Below are experts of layer 11 (counted from 0) of a mixture-of-experts language model. Rows are named router (the router's row for the expert), down (a neuron's output weights, with its number) and show model dimensions 0-95. Each number is 500 + 50 x the weight over its row's rms, rounded and kept within 0 to 999. Numbers have three digits each.
Before each expert's rows: "comes before" lists some tokens at least twice as common just after its tokens as in all text. This comes from a sample of Wikipedia text that the model never trained on. Tokens count by the router's weight.

# expert 6
comes before: "\n\n", "2", "1", " The", " He", "0"
router:541394474540590557574437560438609589412467593534540516484545520532501471475422552521505636572466489461463570567445513489533516503503428527488495509549454502546512482525534513480522573585478488485535504380451542433404432474497493479398514551542522495540464490503557454528465474468449524510
down0:504531414499463437497604535498585454507505508514456496448543598544494525522466455458511465539522578576573488510577573453404474542421489500616551566438571489572509511548540554588491509429536519529456483464443481439582490540593509507532457459548515463497536520549475545368519449528419512511
down1:502555606549561471518498488518496493539523547601534449476465533386458521492451466498507514573425520513453557533513493508521527487551459525491483540507543455473390520436558472554559598459447613598565346466524472463482576544513553444399442462520494468478551533500543509475529503578495461425
down2:597546486525493534491506480510522485551512499477481493493479466445512467466523591474543526605446401553407499566455534462612426520546552472546420486486407492619519434404487417488538527586543523534429546507442539517553498504442550437426522530493489528576415462547497474567572561515460451494
down3:446467582450503525534480570484392481497552541457477480407447498531508500416531386504508458456535383496555642528539560493509547462530573496429425449477492508483561452581493484515575533478495525515463396444471491530479487546532582475545501506588431457582539479561495519497564485486535560583
down4:504541471469489468485494474448487448517490462522511439588593530548478523493552424445539468512466477517551475555625433522491512500367508467505534490531474458482430491555571499543473460552558408516422451491581498522478457444490507537535435523472423524408538526464549497455398310548477462504
down5:526496484534381450571436504511508434514434498377480494473548535501453463573501427488505437572553515474531542503455489486516569455404524475494507550471462479605518500539577498510516478462583436451392403505561448521565506523482570488531471627531493551457482562425571499584485501525458417526
down6:498505497451480547520598533486594533521529462383524401389457529490525424546492592473551500433497549536592426462494477436502543490466483523489464497421504481569570500513451486491509451498508542460615543432493447577419494471597489527540519572543534447508510551466502578542567471491444498617
down7:505454467474493517619532547515531588540434467464468444476484551533453443450537433443484500483592527489496486498625441529454504537511479513472409500491418590521537521460439441508622592422557515461534521535522492487462504485543506556433457464456563441468535467548493509404538560565602594470
down8:485428471515541527555510433522524491428520556473501524533457570518561568572447527493470474446459377609501539450539584562494439484531487498564562425422422566520537438525478480385525512481483571434421525518492542530539432489521575402508482488481438491505457510497491376499465461524498614525
down9:498495524474452462472543528536525470479438554474570384473499472499481506470574537471435578507463515473547528422498510525447515469344501463561544524596520485574503611445528530475547356503499499589509427444561517497543514453555496458416511525534446535427500420576581491492547497524436556524
down10:550492432563508524515491555547545566473508438455440528525512548500450543443596422389489529538490494513512554586480425566448536535434518490512488465543458534420560519495520529523493578458481499494417553620566527496510545482551487460581610554523462564477572471399469473508463410498381476484
down11:487564443573494410450494434517463559585474530475543579523473464563440533466586494527488442509490510549585532526493500434469564481454572496546411528560476513562441477489526461540440559500601437435358488510481443600550486555423455544511453576444561433446498474545456537499456538513480489455
down12:502579499428456500523604535501522504407433545569521524483579521463430473508494479492479454441426417483477493472403498529501573542373459554447483440502466472485528433498519523560523489570611525534469422470525399408510471552525457476426448512508495499500575464388527461480417430488472508433
down13:547492496470470563489446487465489521369544494463566476460440491475437490473455527442455530437560469477520477475478495507522487514533398461457510613447480453560429471541501501446411559427430419481475593432572500554446577549431499574512544452446601444441521465420582489589540502478480534495
down14:396395536486507400481438476419534523555445505492556486471619516406492575463422497470583488515572526564550553393518444415527544436372561519453442521511491513544468513526484550470511441499525516500545448422567554544495490494514469545557490548519447498499482479603483546494499466461443545540
down15:511575537441411499538457516475395517471420496457435442535504456504526449477483433498514478530544541453419466467629522474525418536535548487551487463450503478519493624531450375525579473455494528546578506475526506493524477468461490528518508489541530496432502483531538448472508644612397581484
down16:480584438533513472537509482553501522424494463510482506515452467507526465467460597460453548475468511571447506578381481552557527483650520522530449516513522488402524353512537478474472543484495451432496592475502499507612520450487491438586541597511591510541472499490425453566556549451524460477
down17:490516549487528552434449549459494431471574546479521459467474473540543507495573432447491479511461419430587496415461558494486544596519452427537584502563525403502442536455519536505533513473429658478388502547468532531481441514429448445559513510551493494495511471426486464440546435597553495550
down18:536456483548497578608487610472538445496502552537507543492533578527479495450418432511449527484489491562586543525493475557564517497449417451454465515501542527421505579516495472532456516562495431585421388461505522394447477575479578495442397617489445503501477523514522417538474492507544546527
down19:398483498538481467481484499483581553562497492582480488549556546567435532549578546507586464464492542507594538415502569500407576440415479498514542517471545564515532553617539493534453523505561552501561503502465442474585529556442486539430572553469503430531486563421510601469518438571491476542
down20:483493512574586552602393468502515543423507574502479497494489493510565557533529485479420559528536530448415512525444538502508385511544402556477512545495476524456511559485443500468428458497447629550570530526446482448389463498486527488407493486548461467474476464582592492595534565472486555471
down21:428448492465577401496551462475549495516462533539552453496565505525480483486416515526545530446503493524518474511526533490435497449395485532499510549514485459538579482358506542518578475557581469550473381481565472603622421508579418523487516588500527495449603569500465484501486473523461500572
down22:467523560546537479558511545530587505530422582446421573500482481430496424432553493519463535429548408514452426538500501593490500508473511482475438528467539626466529530483512535472378506571536596490429517584517531448444540533432600437555469487493455509465535459542490495509460453549415432528
down23:469504530459550514461426483536480521454568554481468477512487485473553459486576451494470595395470467505408462586546551509499422528641523516485486597436473482444538475484418443476562433528490470486548546496533526575479495492497620490485468465493542439565509517577449485482505657467400487495
down24:458506456574578584531404470471413551565530455526451440451527463461574486525515589523525576468521556559408546590422511527498448418520505438571409526539464469460468467494500508431427466421455501382507572529558545530553469553462532452496474522505511520416399491557525494484485528531544480471
down25:431525447541598520511574479499468588509624439566509489538393464513506523594438446500554555509493473571447461548426472508543476551535452454403592495560428587459448457477524513519475477516448532499508537544485531451532546492529439433506472474460547577455476536439408478442505374513471492466
down26:596481582465507466571502449521498502412348508492452548462512498478468499406520392435547467472458449554544570517470514536520510603317553484516501460534553514525521531478406429524537584484482518559586427467555456490505436498492492525512491519501552491499519496443488477507486422484533570526
down27:523482500471536484557604522477575545451546435474520488500478511539463460514532460485473621551551542555657474510508450559506503489389479439588518559513603515507451474474464511434478469585463508506553415498481516465415547491503414462475518473451546617465523515414477491551533399485438459514
down28:506537469518555496546508590436443465566498523452432428567471542486575462531516554584503384476502527376533507551534532531501453525599529505543565503525441480493551559586556432520434540427484560443520528506499483508492434482540449491596435463550399533535494496395479500497473538559457401447
down29:450556431549508464427448529441469477400485489505409497446489434466469568454478502561631462465484523487501401523511519641516520423438506426479459487535545443533461459482515478494477501455480529542459452545487484456515523557494513478565538467442524412532467388435382453523563475539473393491
down30:525452529522516509552599510507522404430516483559476498590512598551415498493526486373502501520483461599616493542450503552455520543347458521447491522518448495533510459552494516578462482536543451464481498458551505490482521460551533538394425470583383484465560543469530515471555444485467458500
down31:505363546501417482500484394533592512547532497546563475488554477488548501498505480446515556565524480495538469414571484419473504561309451479452559523468521547506447574419414494504583476567557529542530483485475563548508464574503503539437529466444486516551486514539555492436438467490496497433
down32:436432531475465477476487492587479514468550437448427528451431624546493404530466603545516554530442460415485489630477577488529493467567466521504472518519552430546526489538497531388487482509465576461533491482420554497491563573390484488526529547475462549516477464480623518524546436565506491486
down33:513520456497452482441553464515524471462498491464510488590446449560455602561501568460493440519544608403538539530367476530519509461569473479444525521590474477489501579602507575502445520503489553520463524486449415505365520502572509517474582511534464476527535435444535571495506527478386433539
down34:517502585487521508509481496500431432396588567475432510485503537510552505428595520429505345462510397437584557438470517458471496532632523542480502540530509486527562462570520399541487511520479583548448463528459510508493480500461575482526556532580474442510549453490471470579579470458471491467
down35:470475495482567561489459514458443521460592484513476508497530579463466454526512439390522584597507554457479511511481520525546443474513474393516456512465509476452353541568519477470480405493486570461538419463390533499465531431545572507465518416631507530489580558521451463481513429560521528494
down36:471437380513535509560489478477463551501431503574448478526490590439492491559455431453440572510516520627519371551485474504455536474476518431540466510434421478510568470520515526503478415449513487458593565466560475526515476500499529445347432555547487463404480477489479479445446561541476461512
down37:407522519480529448530571399536485564525563483497453525436579496543548441478474475556500485419490491529540515450539570528536546520449475495508471493540575517518450491476558514563432556434579515518515598566482431462541685436545585553528504524475455581433511530449392521446466495539505495514
down38:489436617496500455560554447551475546514507476530522526494494524498476585559451523468531547478557530490547576527609513457397514608501475515483535466549448397526453441441539449484549497563539505526589486467423444433465404533431541486431510505524460496517455510442624596451490582555488526507
down39:464524472414481541613498519435483492486482470567522579448548440570543466446464376508544467498542493513479556432575499626521565416476466460474470446453559490479497554509523478575513485428433426575483439512496559496417545546545509576578509509512575502536474476596482533423506464478484597472
down40:496478504429459489598586562442474474375487529490560495464531524493440443552429667491487496508542499474472495410468527462550553574501460468429470508467517535582513467526579523585588505535535546497543412542553542453564441524507467562533504418483569547451446480467547512565466436437517520484
down41:493503435500499546540550433491452482440603519454420509458529445500433595448472493383551426471511513474587511471430493450480435491562459526451550435445481517467509538545512435454580470489391575483497431488548575513566513489420500439518540475485533561440486602440529468520463582553557435446
down42:488528455479488556517434504489464564550587523552567510468474425505571550557518611506502514483489497435386520561407528512550459444604404493500443508491433452442520549571451523445456432531479580406543567505449467514450397486447472473412524539520461425468458498532573510520478526591530512510
down43:511515514504468558573573484471535511526448528521564515454468479503546529402471491468534529519537471515520471558431504448578540504485445441477479491542498443552518506602462574414472534409534526541577508515453534429427432515520484568345457542505442560504509584491506534527407658464563444491
down44:529503450455540598520528464557434535436505423522575544478402530473517551534493567467515512461505512542491469600500483498502516470489510568639496438579375484521560481495482529486571535500506447561502621495426503471474464459360502538532583498519465470450432443468436536417515566498488471549
down45:482480529586559574490504586578458592464573417455497532511411591533453577496449483567519409501487512482494460534424477444491477483593549484491472551503486541442507505512476536535440610416472558535530664542501492595496496546490490531506484575554547523416547496567500486467482555508551488513
down46:478455544566522505538467518444560469429516550493534502504512547465478512448610525539437506584412510522498484550365367550544555429547485506467476490562470512495489521534533540437573465516380542506477555454485454422412501588490445441472464419484529539534497420520561437439525466584522448482
down47:572422524475541544504534476514482514482567504418572613446543394459465567433443531430481419446461431512441508459567542511574536506506581564407574453521479586493531515430529599501478496554513481506491505459514547514508511462514517464564473501417622575514531530547519481482483406559496568542